{
  "n_experts": 128,
  "experts_per_token": 2,
  "hidden_act": "squared_relu",
  "moe_layers": [2, 3, 4, 5, 6, 7, 8, 9, 10, 11, 12, 13],
  "router_score": "softmax",
  "normalize_top_k": false,
  "init_std_router": 0.0213,
  "tie_word_embeddings": true,
  "learning_rate": 0.000582,
  "beta1": 0.9,
  "max_grad_norm": 1.0,
  "batch_tokens": 65536,
  "max_steps": 7763
}
Below are experts of layer 9 (counted from 0) of a mixture-of-experts language model. Rows are named router (the router's row for the expert), up (a neuron's input weights, with its number) and show model dimensions 80-159. Each number is 128 + 32 x the weight over its row's rms, rounded and kept within 0 to 255. Numbers have three digits each.
Before each expert's rows: "gets" lists some tokens that make up at least twice as much of what it gets as of all text. This comes from a sample of Wikipedia text that the model never trained on. Tokens count by the router's weight.

# expert 22
gets: "23", "25", "18", "20", "15", "26"
router:115133119160143117110095100182093086110095154194119202158128174120143165163185087127091092179128148097126133116099121121108096137165148123057185181107110141106101124100136056091193089191185146110119123145145155097152126103085120109065118092
up0:068156152147155110082071110202089132164143042137081142120140117145118086174157150138171122128110175121169080187104159099165055149125161147119190150194104177174168179122098145120110140107137154102131134104075111168175111113100088141120163119
up1:039094148142142101108146116153094209148111122134155131087111107131120118107098131150094093113097060144055155076131100131072114164141112166104136081139119108124165122142047109065077137127152160145123144115146157098124127064125059111085113109
up2:152099125056183177175127122152125107126117139120118137132154133117207171060134161112142145084083147184114147198144108143074142173088071145103108086131147173110131151144158148171142135195140134125105099078126158160106138125144114106129133121
up3:087121095071148107123139145191172134143051130110165153139130091149146108097133081128183095163136128155128138134123091121090098152089131174139112133130116080108170099168061092142146135103136080132132125136187118198122138159138093116140093145
up4:162106159109103128127104096043080104110110137104117161153158150169131076154142125102118165112085131125103110119195148123086150094127124119163129145091117149100113145159062095112143187092132156203130105141144112168109123103127104106115102128
up5:127089100175069040167128115133104115139189135084098170043099135094091143132120120082162126176108125147153088101146126136089128076180133131148117089124108155080128107146128123115135164086107132120112166059114162126071122108090180147109095117

# expert 90
gets: "°", "′", "″N ", ".", "–", "°N "
router:142180139157148126108181154115140114183088148166120145188087124110115175197171070125049094141163152126208112108147087132106128112132136084123106145111172141139137096123165100120117081159091180113130138089133049132091068097103107073109111156
up0:129124142105100153111151158124146192154132139084140120143090133135077151111094132131091088149136094145110152139127095100085143107121037151180153085118104151118115119123159146128186164130150154158132141191097140079095119099069157178142111159
up1:146152130064159200164175082118131108168086093106164122088088186114106123134155096101157146094118083157130124126130141144149129095072157112176106126149163099116138122145120135115139104127122090122087141133128108079142116092087149207100109133
up2:142085164128096139114147130161103161137061131170144167149145137102177118114167100117137176132144115133099107106148094097085103140167149124116124133150140134116148102069179160164116128099146144079130173111124098094135131125136113183173171132
up3:135166063147104131056104144158077165151082098073115170108149095075179059082122125138117129103110148163189153121172028101120129170070109089139172137156149176160148168090104130192089127152111079118152112120112104096106126134104187117087152109
up4:149133136148125166120184159107137176117124146112162137122123112087097108164149112129147149097102126061140071160133126081138145147066199117159108201182121149129108118112111177175098135156111124118089142125108110110184107077154097231155121100
up5:100119088085139116171146193136158164132088146128103183108117084090066067078103135126129141135121167107075133143099106179067106067083193142145091158156129112095127166140107116153141153117173148136091147170096148134108107081123130117114084142

# expert 27
gets: ")", "O", "4", "3", "}", "6"
router:159140191142164193161121067102112088095144141150127113119155112165166136118139116075149123143147159121160095145105112126114052144141155115159056092094165128125068155093141142156148115083102134089188183130118133108185091137112064114135118181
up0:109118097086074091138108110087086110129083142122097104098146145191088087138151115113112073152126125193186151095173108128170097085150073128137150116099126171107116070086116147123132101190128136048157136114164121153123166129137175160095154113
up1:163117218126107125162132093177106130042132152138096135147166152100167159095117120148130152121098153118150129119175184131135101171201081133109068103171147161117097107106152192141178115128141172190124130090131097169142149115160148103131181119
up2:097132128117093055155086133152123150158146119136111097051126166163132119145139113090169107152158151120147153163196123162142170077216120207149106165169158138103185149127083147113166164161109137141115186072165104190136153110159137135165129130
up3:129101146084119098144126150132094024189162124144129168127077152092141121099142118111145122153083128075126145114132163116133096100080198127139145145135148105147140122138094107164142145137159110160106096100128100137150077135193136180166083060
up4:137097097129118185091138117189108149200050145152113071157173124170127140110148105093189070167096101180184137156085111075083134138156132124162103062124068162102109125101115062108122117141112082164181156101134178151153095104128112132133130195
up5:172124137171095124139161110126089170165060123130144110082140105149143092111134076095153151138094116183105168167093128152070124095180118142167089121136109175094117070167087121114129137150118135126173159033163130134160118161152116110163119176

# expert 76
gets: "oc", "ac", "uc", " Pl", " Cor", " Car"
router:102112120130129096098109143106135110151104115148086109108099135106139174123116080172133134091172143143092130198099136150123203043150178152154139112188123122159190079102131180163156116100155102082136123146171046110096148086113130118154121099
up0:139142146122149164148098229138018155158151091140119133192111179165150148115091146121088119113136130157138140131118148155112099149154142173117127179146129085169161148063119155107102193159093136087142103149216106105131137173145043131077175132
up1:125149157180191124133146109144147097103145131111133123038155095134111123108208134176112196088119148152127100192130060105111066089137132178149109091171107105116164106120136063100184115118146102111125160172142130148156108162110133084132130083
up2:097126141156172134098149152156131151161126161129194161124128158106103121168084188134122126133148149083125105139165159129130105097178152148104182132109089126125128176160082098119151116196115148105119128086107106078209094165127096106135087113
up3:223122162123158122068140137117030128134161145082129092154139136113129192112122141146066106088124106138157114170160105127124154151143112094126148125135124219151167070132135168079109172108134117146093142136141110129141115131161089142124135114
up4:161116153126137110156147159115083048129129201133087124185093083167142130123138103112118104142197093178099136168172120129120121145094138178110148124128119148169190146122162122123149129115111116107171137129160121126108117172164123183150158141
up5:148121105120137117141119122116138120120138093123120120086105098143151060098127123106112075098113166179143132124150098186176140110138113119136217195093074075116126085112119131118096095104132199167166086057074119165089087144087219158157120088

# expert 92
gets: "0", " | ", "; ", " / (", "1", "2"
router:121182175114120137148142190085119181117199161106112129156116102129107130100109117154078109156153200101137125118147152146099061130098177096140125152135112157122094160125106097123185122104162121118190086165098136104114092154112100136085128186
up0:103142190078115151119131159142107145122095102124163199074141158136116095109183173183095160170138206153133120110122121078130085107128169117111119150123134121085112123122112063139167138095180105153116138120072129086169064119145119126158096149
up1:142146168164122146111074139153102107172111136123139131162137156150106105109160131116084160151178157120089120115109208140154241130118121143150135093110152142133129072111107122122111089118129150175133153121091168070094155125178206149053123151
up2:006124187097126124125101140114139189094082112126083102123111167141142140101108116205121152096103131119094054143145095057134063140108125140136109124123103104072139160146155182141136112116136121137121117115070120131152117169109069171094126135
up3:143141134124129145178196131111155167135145180111135137189133124088114096117096133159119119084138081104110184153141090153097129110130136149182131205121121065069133123136055071121122112156108136065110097131128144148124090131116146137122101201
up4:138143152071162084156145159123125150083136112150151164101110172143104168148196151177137189146160195103103162068182203098131153080119149099119140126177193216104103184122077109143094073119114113142134147138117197030164096143132085136141117127
up5:070114115075104130114127128193126118088149152109144095112153118159158148071081101132093167157126163156168078109075091101152151114129103153104141180103093167101049163092174096125167153121163198150110119154116112114179147064170083108149133175

# expert 104
gets: " K", " M", " L", " H", " G", " R"
router:055154140146139099092149087184133131137113185179138132153115142186112141184144126122126165077129108098118179086166151131108112057197119131072124096101087091073119106133160164154203132201138140179100159142109161156163189108174161132097150071
up0:151117147228118176103159041151148123116112155091134136167099218155083118133122134140106143094163074085142175122153120079132114130124091062111182108097117123126063103158128158136132112116126069183108146127141115140139070138104170145135086113
up1:117162165101127178130126172161130141148144129147073121162092110122135174146105133087083102185139137116229137095099137037121113108160105145153136118121139156132064144149144077087175154139122116139147136108116057131156125126136130191119109125
up2:130135189169155132115111108120109141092103102116097131172091121090106123100105192147083143119083106151116144037136145124145126155110074116142106080114136160112127151104136109129117116166226111168088087093128160137105167094215086122162132112
up3:071130097052198141131098145192151067128097091115156164118048175125096113142123143133132086134064103130124116168029096144122133091118115151134113100121143234161080121095123096091134115195162141155102137069148156122187092105103098156132075113
up4:099164135134127182142083121164098095083143144145146168159137150137142085158129083146023105179133044150125140153114108165192162133108167092125121127127109093109147101110167129145094102172128152117133189128117143120129160087145073138102087131
up5:135093138076130150096124063174133144114141149120068127184127149115117095154102188061191149121115142157130106129120120110141122117101162114111174045107131121089127142183118182148090138124053104124124118097132071135159171169139155140154139109

# expert 89
gets: " St.", " George", " John", " Mary", " Saint", " St"
router:139146107110138142089148102169132131156162111147145110159099115177132099165181136151097143081123196123191148149109124093103139092140141091131164203128123099171174169152109065175078183141151156063156166124184131114139087104181126160181102124
up0:124145092149159102177131124115085071170088119129104228148130097131138064118135142093123114136162139110126185125122114174121118093123119114089115126093125141118156137120050097173142129138157126091123152104099147082190183092140096163107129185
up1:202135121123176159082113082135107113154122101154076112132158123099161154173130116111122132165180140130052118033042127108105179096069132184070165166148129185095174080136124134174114101125149146146129110102114148171147175135182117147099156167
up2:160144180103128129080104175128138114131168115074095121182134129166115141093123141147160139167158143145141133195092133091110171119135074092104167111071128139075134124129119151158117131155077122049153116179189127121060163107176135141141091105
up3:148126135174108171158147134072122182089143099095151167137180140146119122155146116037255158058168138156127112144113119121134146117184061139181117104113116113123082116117064123094128110113049115118130153118102137108128177106112093155089155160
up4:088093153149161147152119128165153123125110159072152156132126138122062151155126110125086151112119127092130121135113128131167136112095140147125147110171125152134098108136150090116099177122153123143149157113149067102164134069128166163167095165
up5:151099119171132154153093157129168076147140134086160186139086132184146057124115134073150136122146101133132120109123145148077138148153089152138085190191187142088121215136101052168045118154143098107087153125119104105157079160099099136135114137

# expert 16
gets: ":", " –", " (", " in", " |", " -"
router:073163093119161073101168142163145116172117133155160097081101173109161149117120123126129126080095114103051165118090175156123091162117120094110110170164067113127112181152127093139140111117120103078138150099119116126174106202111132138124091088
up0:165082164151082158160151110160122134134091098224130192098159143140130100142139179147129092153102115125131177146099174091074094095039151115129167154150146140073156170079178120088115133148117151102124146097163088083152113123106120121140097170
up1:103136109145093124073069148118080092112051127175147136099121083112124096072148113157143131100144091118110147146120127061111147134144155175168129090146098202087179125150095110136172048156126144179135113131166167205160138086098070172122102137
up2:119153178131222104120111063091138094142139115188131090130107089178136123178173114040144079124136156074150137079153086069169090198101164115128160124156128161110143154079125101104085154084102075113148128130094174137161158081120076173121175061
up3:089149123101151191135214116154057176120142111099107131127090151122108120087139114150107082199144125166131158141117120088086119146145130132116096118157131074170162103147083142118131148119139151159120153109139130109134134128148119197098044119
up4:117161106117174166147149099133148137133142107071128098133102131096151121090123092083154151169116245127089132139155112093085106148135132175143065093137104106114147113157133119155050088104164152109094154140118154169112147119164070104084102118
up5:202105100168096139094122187163129163138181147135125034090165066131133142185132083131135099138107176158183149101120122117095132145167130128124164098174115123142125158119199100153124103114129139128161120114134107066131113128102124154091102159

# expert 9
gets: " | ", "0", "; ", "3", "4", " | ."
router:103153101154122108161134118123122151108124119099092088102128120160123129156172117092122089102179140105082144096130153173042104098121154158150096113121087087090093129213084067119148086072115078069177178133137154151142146179101074102148075166
up0:120134144097100155182162172148151129102116085101114096054110167147084136128128172102230120126155133151069138109082111099141139153095185147136114126085187120052159120102061167193166105084097134081150135128115115056084098106110115144161125160
up1:094143084138122092116103108168155145168146190131137105164128172100102155185138157144114156072113111128067143123141143171113121076190161128088067065146149111099185104156122110142154100086173119123135125130134150094146152150162127125054149137
up2:154083080092087125177131126107100127127174116066110188075185109145106118156126122164156157155174175122165187142149125172122123131177168107095157150184128117123096154122043108150148139142160201110151150103109091115158124152100098126112117137
up3:139091091152149143168128117066097133107182081164129128113151126161161142125182093119142155122179141129117156182137108180151174100210134085089142162135136094126120150185149064130191135066133124135171146167171123125141152146208172139103187119
up4:166125139148126138193121065172118102139119112122083167179177100126119146152116197116147103125158190142120120119142094154127115147126127097166204057099186075171129114125112087148079133122144083115061168118086165107170107163175107177114145154
up5:055129127087128047103171128109172137172181115124138064086141166139188148158160083101101159145103083168110185108163145071130114157167152113120118141100118149101136114121110102113154113146185127132134113161169088159113203027170144138098181163

# expert 26
gets: " it", " there", " There", " is", " them", ", it"
router:145112130120155139118132117132150115121134085131095141138162108138177163154084148109163061119169162120096075133140095116168146111131077195110103142111129119178113082174118166077086125137070164134084097125109153106113178134130098159179118163
up0:101133129084158088123177108115119120161117121159171076146140113140160105148096114090129119126206129147136138188106092112118166058097111118091102173140148162193151069157143070135140117083137066121102111064122087109133145068182054156153052146
up1:111102105111195197119173118105124074085070115104167180093182094171102166172115145118066132164100152122175167172142105103102110148163144138107151144159150159128105103199134105146094199086074191092127137137105185096144120136107104099110122171
up2:075158100109145098130129116093134160107162128093175077158124099159141114056114102144104122092152103144163114097047105103136119102113101175185102128097118105092102154141149131148051133129118154129141160167138106124129153137086116152099141153
up3:108109144144204092139106101113111143090159128173168124154126100087146155124120117143109171135154154107100078066162113078127153142162106165149121141141203140085150144125116129180133095171107159156073163085122066115113071184168130162099159139
up4:109137133068126111119159120104134165093149121098130098121104095135150141116086129147126134107091096140123153121110165166086060167163144157175126129118129165078125159093117154170063148071131129142116090158112149132096128154069138208125153077
up5:075122152168172153127189121199139082151091118120169120163133110076171131162135146116155120091161086122158112121090113193147170133066081074123143138121139136141131142160193129104123096113116059069120151056132107097118057131161126187133109126

# expert 75
gets: "\n", "\n\n", " |", "; D", "; ", "; L"
router:157169183095081134124114088088132085144107169142094110087152139119141174141093095111170083153101152148209135099129177061143075117054101142172114179133149103163108135065168165154108118107143106148153135145079171182108122156107180100207191151
up0:138152083116076082196098128100065121124117121151127141139118153141131131135097121136119157117190135149114159197101104128128148139151123096134149138138133076215138177124108044119097116098105182168171145111131124143167130143139186138140185130
up1:118157213118120097190178181114131137233123098157119135070091136118140150112100128110115144201160169189143110148159131146070087115106162131070150145086157119156135077112120112106091103126110101104145156153137153143109106169135117108142185083
up2:080083114125062138138128153123149135080194163120165099202156167122088133180141139133117142096130118104130115159138110132182141106068163167118134108135182138089097130136096164097166144123077087152151098092086107094140170183101142177158241166
up3:154146146122079154057111150182150093176148149090109141115180144113094083123165103188107095141094160106135150134105156147149116093110126078118144154170111157147115161096089142128134146184182126040158092130159118117096129102148155141154074131
up4:132105098135142158110073142157167195126113132169087103084134119085148154128111117127125097055112095095119158114091142116200130088086163099124198070186098141094116129086182172141093172174131135090099100141087101099103142124228106143180170114
up5:187160113063163089135135161162110098151109075164149133124132098147114116129103109086146099158121141107112131115210082233142171112073106141142176093123074163167124166159152104097161180137180150180144092133127152155115210144094118122098078124

# expert 99
gets: " was", " is", " were", " are", " to be", " being"
router:142105109091106158101160098115107156137108084125158172122191129126102112137160116135114149105173153101169022104191080117109096157103159144120129083108107125158101120106108175080126144148118131122105078136101167147124194127106096114175156149
up0:099099142075069119174110087126115156082139140073101152101120131207113100098122127074087138150094158121096134142187121195114172130162130154084051104109103122180185103116104115146131237122098178159174126129130185118128138151096111153071086149
up1:167083123087131073140147093132087087128154203128161133172124078164132055133165139125087136140176094167100077127099078089128189083128145102143089134074134144164149107196097137158109101166094057159171115174163132094121144162166174190135064184
up2:105148139101171153103161178116120185138132144130143193122172152120107083130174149151171103137090111113164102181127187143201110153080167076083190102132104151137169121082103116066162174102169114136119201155109196149147114109158143113142104111
up3:135108194156086136109093088137112117140149142120090154138112144098132133147170117091170129163105167114080124119127136163096131133084136125139119094195131213161108123106135166117140153084130099141099113129165184125139129076088106153152055106
up4:236225087133139109141124089157182102177191113160148119149108172172153136118139129138120108122170171100098136173135163161255127098167106130142115162116130151147102119141142121132114097162093130096150120088093121083175137154113147125122151124
up5:121111150103113185085205152111154159128117150150092135076169086096104125144132114154139094161129160162140096155142110083105165131103185092082156088101172133201113154115056125115126123161086112088151082161121098179121178100132108162119077143

# expert 40
gets: ".", " J.", " A.", " C.", " R.", " E."
router:080168058127118080094149080184177100131170139214138162115150105147146111144161105132085133112144066165152162104116160073093075123152181083130123129130111112158052105149141155138121147152200091152091144124086129125105113063191113122086146113
up0:095147103173092192161066116175099117149073157129131127137143113150099108081114099101151155136121174150128158127186070137132136117174125155175134194166116142144162110136111156141117162097086161101112071092133128130085156110159115141096110092
up1:097107145132108128114114221122107177135157104155135149089105052110105128112151092165160131210123160098164136148077148115104093142146132165129103092196153125136129167094094110117119063109166135115091126088176112073117109139096098223136137148
up2:135140155117135096160125147119185094178156104119134143165120178171197096176079242114120099076182087114053092190135172123139153132108143112061106116116152114085093086118128125135145097146119094178138111121123138130131109123159130076179139118
up3:127091127163141129128120150114135086087110109108132140141173145135116128124129146098176162144150158134106154193115127115136154117161139124081123127107125170014168142163113127134072123143161141166131127107124152174111142125108168123141091144
up4:102124101128134144128126158133092199160161119122090142117090146118112111109158120152118111151118093121047114139118089121122147113109117228180089106137108142139132150168121125099125126132138151096101173132194115158114118140124163120117011093
up5:121104085086145137144140121141074111114162103119092131167092135098203094068059092105103052095144121091067120156207156206155134132096103085066097187163147117141130140114086134166181159120151115123196096115143083135124113119133080153098149163

# expert 124
gets: ".", "6", "9", "0", "8", "5"
router:153132146137190160142218093065120154169068147149135177141102124137086149132151109103135149147131143200190079105107177062132078155066134104145053105109147188166094159140123107132093105089124127086177159112123131115189073097109053104084127194
up0:143055157130138146135134137140156094131101117172149167139137087135135102125101177124165168169163109164108137136114142123159133120186155116032098096142131149175110154160062079114123146104115074109175185088122143104164138152122097107139148123
up1:080038176122126130129125089124105140113108109122124151130231125160148148077152129105140182095141167103129153114106121127184110128182091140121094146148090081111137127152142104102102170153135181103162133050129115176183148163102127134132128144
up2:116159108077162098100135112103129126124091128108135125142127122098099134048094130177194128120091125118070132177165151118110079136087095085114127113114116127159152153142113192150125138087166117139120135084147139160116144183095157116176081157
up3:157105149158128098139153130085133155101138150149128103085111098120121168126153131119096144140196122100135118126081144153142138174081128142092113127133125157089135086079154085187140167106189139096134154083155109126175135079150109209132123171
up4:150173133105117163205144168144178125133145101139107145146142078200141125104121132122173096139179135100120131175080129144195138076162153192100128150123102140170144185108101158146127100098108127134179139152126160054146151128162089155096174167
up5:062119130168199082085129144150102108154099144154173174162109147129104113169143071156125089149146075113144159073115120068159122068129053195120125147129115151114145106076117134107072131139187188116142153133151127115166095092149136233159108115

# expert 108
gets: "010", "015", "012", "016", "019", "007"
router:148145168138169098164174126112128156164123116138088071106151151179099171155187171102087117154155151141179103107125119099079111094125079181091116157088092172142145132102060110089096167135089168136173102153168107098116123096093049108148116118
up0:124149164168142122108166115125062175128119094127180129156190146122131077165144105140156142116176132135168050132169069080109085171130132163103203123108112160191101119140152179153112154071160136205097111098091094165128177109130087123109118077
up1:101106113107124138201112124151200094076127127116138195154064188108143122068044174103113104108128122106090138091136121174111161116088085137182153126133135097080106065160156120099101158142160062130104134159144089113107105099111147120136049145
up2:146135104152110132170143086114137094106169122176135139146153176119151132062063105099124101140100132122142177106181172197131171145154129130202088132124128163141132112034159093166075125155120148167092123146120144161146122134109158166020094185
up3:149148171124119152164141113136096125120121165142167115103174072130144162118090129138112136161118133195143154124102157161126155134138085178102177088113150162084188147118118141127151123121089138148156178131155170189110103147141125135083187081
up4:137191131121110139135101165099184086129117120085160169091087181120097126107105101127115125106138111090056146155125182188105133200100150085143123114121080124171156111088100162212111137182205110097141104118076195143139067170134112178116138158
up5:089066134167146106143140139085110136082077104097087122127111088139124142115091195149120180157117164127107040096146149180137155147181110150121098115133111157131122155131162130101175139110131128118138149156115171142121151096140146169110136064

# expert 73
gets: " M", " B", " T", " K", " S", " H"
router:124186161059113114081129146104184126148178105065131110085080111194178188194125124100082127151163150098134180141135168128075144066189138111117119103089089162078104112189155127123161114123115121169146147157121097111111175114168091117106147115
up0:149115156200109066117167128140159111132136106073165099178106121155185111099124032112105129182090107132143115125121150073133166153159132122147147148120109160105191094122142121137138092087123120103128137139138137087080112116131102200122075166
up1:127116121119093139117153112127119187121098163105134117107217172140113130170133080111114117183158135120111125158097114154116198148132114144136179159174159133124088104133157060078067140153109126096127114105087111206107067079089131096112121178
up2:123096148121080149124120118168118143133111179167064085089119154109091128130149128179109144192086108161142184105176141188136109125157123104094099073191132122067144098117121114186134098139108153175155174153122161129148184095154079134139151153
up3:153097195169104133127088136149133095176126170126139143129152180143095159136096196187100133135162125112111169141158171142098116137121077093150126105070111130078133111159128181107164131129106163148149101136149129084080130069100172114159140197
up4:122133155059134148133189088137140135144132103074130141171130107164105121133123165119187107103106118144138083196140165088100141052106124151124048138161128152148113201117146149171114147087107151118173104118160136155210120118166131062155132155
up5:089133110088108172151135090150173093151152120103124099109148108199083104075166075160148076124180117110148137179191112193153086099176105137091158129126120181112114119135133133082114183152118211082116142072104114149122129120108099152105157072

# expert 66
gets: "\n", "==See also==", "|---|---|---|", "|---|---|---|---|---|", "|---|---|---|---|", "|---|---|---|---|---|---|"
router:107106248128079158175142087093119121146142067088068190147124126104147167116122118090153178136128165159122092084109082134177139182128133114158117135115126133157118057052123072121074121128144130165139110083105123153129114092098154122110140132
up0:200111128238089095127170147136145129176138097174106163108098097074031149117199106155133111114065122097098112132132118141179083110184128101142152139092143124124105129080128089109162115173110196144130143120166122137146119154130106109127125060
up1:116173141194132202170059121145116134158155174155110156145171183119146170118148177152173157158131082096084121177116158181144173113122133155134153141113137088086097134128087090159103113114126104099139137127120103112178152112100103111147058129
up2:073149160131136134164112154157151120053097153139137138050131108148189150083127095099176095106153126194094166117093117100158153121099060190138101148140052112088145106079147129151112090149130196175078159148125101172056180146113132140146149103
up3:181139138065112104168088139144118141158166139120100169129083140134107178102166099173171119130135157097129120102163105120105175149122155106124171132113109112155111101117132141097146153103109072100141145114081137173177102123108123091111104145
up4:120133112177100138162122140124188140161134160169128139109161125134144145172141144155126215140159157077088177134110181154162151127075134125124158068106143132111130211124133143119103153114014099124165155169121127090094137145105127174122162139
up5:162103092089107135150095112139094071046143126114115146157102189113108098214108099077109156105114129167136100130135172036114128180103089102131176146130100146116120115149140134116109158179127055163153055098093069120138103176130111139186128102

# expert 121
gets: " int", "it", " est", "est", " Ad", "bit"
router:050111095103116138142140175125131105065090080132148142156067117076143143138112152141216167121138136121122134199087079127187157135122090118123105116179163156202113157124134165152166144112121159144058090135204154108097134100082096118097124131
up0:135064154128153169139198130114176091061149179141135105204131109119123147163156125092104154118117112134107120069136116077149078116133129073130121084125183110128161128128172116102109141122153159186083138153115071195106119148135092123142125103
up1:187203124130149150160110167128144157126135137139144117146137112167143127155179138159146145130064149146127149221151122104093112107118161090159129153103092104154178188140136145174091146153153109111117117118056134165132107028138092137125092127
up2:126125095057138154101163158098100110055084073092142146175102145132137166176123116102160097131135193146222163141114077068148145140137153162151110154148161071118124137102146122144090164117109127174107145069140146133156108121120099149150134147
up3:112124130109111092124142137129097066121094144103169144141161203111136187097093149104183093158154168136166122133150177113096101118157146061126094095079096106118118112175095128114157214101091148167139126101133172090148158150179176124138161185
up4:028174122139157106104081159110123187106109120178083147151128120104066175099130131073109171084117137183111127131136102138150118072153111153109105041131162104124115170127093103121141162151129166118114221171136145139148142144136076131112113107
up5:158150111087101116137093129115113149129140156088176138108108119102149093119125073116148105133127150176150131164176098142066115190129115082145180127111133160146130137122131127164077058131060131115124072099157099139093162095155118169100166074

# expert 36
gets: " | ", "000", "–", "6", "5", "25"
router:125148091093160141189157191077172112098116198081084116144082146122086112076091161127150077087148133151170145127075157125077059142092143115125110048077087148114124162112173088143149147113121084103140157183171151127132085090116103087117089166
up0:108141133116182125109108144108201100113126138144205136120113156115140126069104139165139151097189088150063164124169153109138135188106148077142129117126154148167125135135177116112102094132107118102157163132085188134169091106140129104108121128
up1:035154110111107184074168163095187150128198185080118153143121162157156124094197096189123140102132137104144129144141113113198159174144133130141142102150134095124157159167120139119143138125128090148166147113193158110125076105179120118123097140
up2:065159121131092105133135167169071124119139179115154158107128159061126085095101120161071088131095127114088142148117162120174159157155109186182121124172149118150148138148104088116151118076146111181099175106171114169143053154114164145160090088
up3:110134165162152058111076172114155139065098168167160095172111174105128124130149129178132112129116090098111161112122180076107157158086119159125087126144197173109132054136109157139131156173076153110116193116160108102154121132123141151120150141
up4:140112148169134126103113068147144120097143154159202135173117171164094152183181131123116109069132219078148116154137154117108131099080107106120165160146144143171110089114139123130103097151108160166136067132085083130139143114072145117119131125
up5:087149120128140109145062157139158133127102117210107142143123104234064096101116053176145131071126120126149130202053159054092100085151150114151106178117129168097127124089105161132139127112180075121063083100135119133190130105125120164110117080

# expert 106
gets: " W", " H", " B", " P", " G", " R"
router:085100134148122100097157153191123148155121168209151127101112151133147117161145101135148148156084153103128136116116195059092109081149170208095158112141124061149176110120144129122115133141165149157127155102159147089171166149174174201132090081
up0:100137137069184144106163170207149163154105154152128163100117135116110135184148085107131108146105103178125186145131121155116111086101166085158139118085147110149116105090126124104046128186097149130180091205166113083126146076098110144107136097
up1:093129112076128123153144091169157152137098157171131210118131115192087134118075074118111123035119123106116087102143169114116178105098166144154142144158155106160131084137128083106087165091099137157116166065099088129077172150165128116187125170
up2:095091091182112176133124127153066060108111100125094097133146143063115108096127097132159136139163132124122120193069149123090082127103093100191093155160076112138185064131136114168067124163117163125102136136147138116140125094115129085146088168
up3:082116115153177173158127162138136124142151134095119086173185183074132128117164102107123120160143162132119137094196156129131130156172168133131153130155145136150191116122081234088088153159160128145135128158129129087134161115105174113138138092
up4:117130127112118152183194099172204163105162121151138124088185106110082127129163122094161119135163118139130124105182144131145081102111093175148175099145107117115153105042166085166171125104145090129182123153132140123187079137134113154112098100
up5:125189172068091127148128117131131143130101167109143146112152161092140113123123149152098161085108166132104143150134128116138195138128101096172106094124154085139091126092152122131121219079167133151108129099119133138107080157161173136167106108

# expert 48
gets: " in ", ", ", " on ", " ", " May ", " September "
router:102182151113132116098101136142138163170112147140101084131094149132169111160134136122145124149139138132061072112158069068161107172090152093092130113119116127116065148111102113158189095116122138079124123147137114152096167146136059098155123097
up0:075137139114113126149141104053145156152156134119137186148126201135114059100159085204084096092156090135105156151099085191178112122159121106115126125111137167207098178137162143163139118112168160166156148159189149140084133109156131166142081153
up1:111101144148107108097153108130122131135122122129146098127169089134120202123110072095088145105166147101084184172111078169160158152125194116058109192155116158161167162129136170121162122135109157086118122113088139147133099127129170138123085147
up2:134141116159075150165113104120105112131139103133130115091105152156114125104201084123167169144148097167130140166166089171161179126136169148139172123244112103165145113083117111175110137079096164121117110122137133113143095107075128108122076111
up3:131113103151188185122130159101209137152161155153133095123117104156175188068141127132114123113165174155137181122082149134120077130040130111092163123110151110175146144084166142123143133070053066136134108175125136151124157191101107114120125131
up4:110096096064175078122098112091186112169108172107116141155148170151156081097127162151113163111143157161126142116029142135114130103100099134130146091098132115158142153166170148105126190088054087087080130112089132139135131162164126078201166141
up5:147134122212140141152128091130105197080115142178159146122138109135117121142138195097090121193140100081148095141068070109040056140134136113123147138127096116084129109097073095076157182135101150112117174117100154051150120089100138139128130144

# expert 4
gets: "==", "\n\n", "|", "===", " |", "\n"
router:071129180074048118111129125136111107157063158074093225087129125113142137086136111138172062152079118147150125109131113135128136129124120184140100142145078083136157128059134085141113133164139103113105142090102140181101139112086155062123093115
up0:066174150178091136089076127201126129107121122137146159135146175093139122122170115113101091080093145081090075100188140099071134121168138154070118127126151163104126102164077101151156126181146171134161101145113131122112195091100149127168075109
up1:103090077150088142137052199186137148163104158156165135095139159113110197130168105139099103128134150164078084130162085194107144128138111150079113127098102100086074134193139089128120122179178128112121135146123142138141119084162105133140084141
up2:162143141173114148095084185133099162146134099137097207057143195143076143106189108106147108151085138106115098130128072128164152145158134122123135110130074140167168173146127093121135093165163140142165050106144138129161093108124117132086146090
up3:125121144105134148115088229143098105139167106142161126093174118123183169100180148102096099137152063094128119185204112161158190120185156128103075122103174151113175140133119143205084157153082149104086117149114104117130149091137175126120110034
up4:174023106084084111151094107094129095165093116176112057104168095085114147113125089128103145156187103135162148109121092073087102149142139100147109105155169125155134073165120180149155136116122111154172174146163152120124084060147128067160114116
up5:114191089129124131077076145127111113128090139170146146121143079182084113151157073143123150164137161143093085168080149137129153136203093134103176129121113150178118153138121165111130117144131180134114059172149166174141145100128155129096112099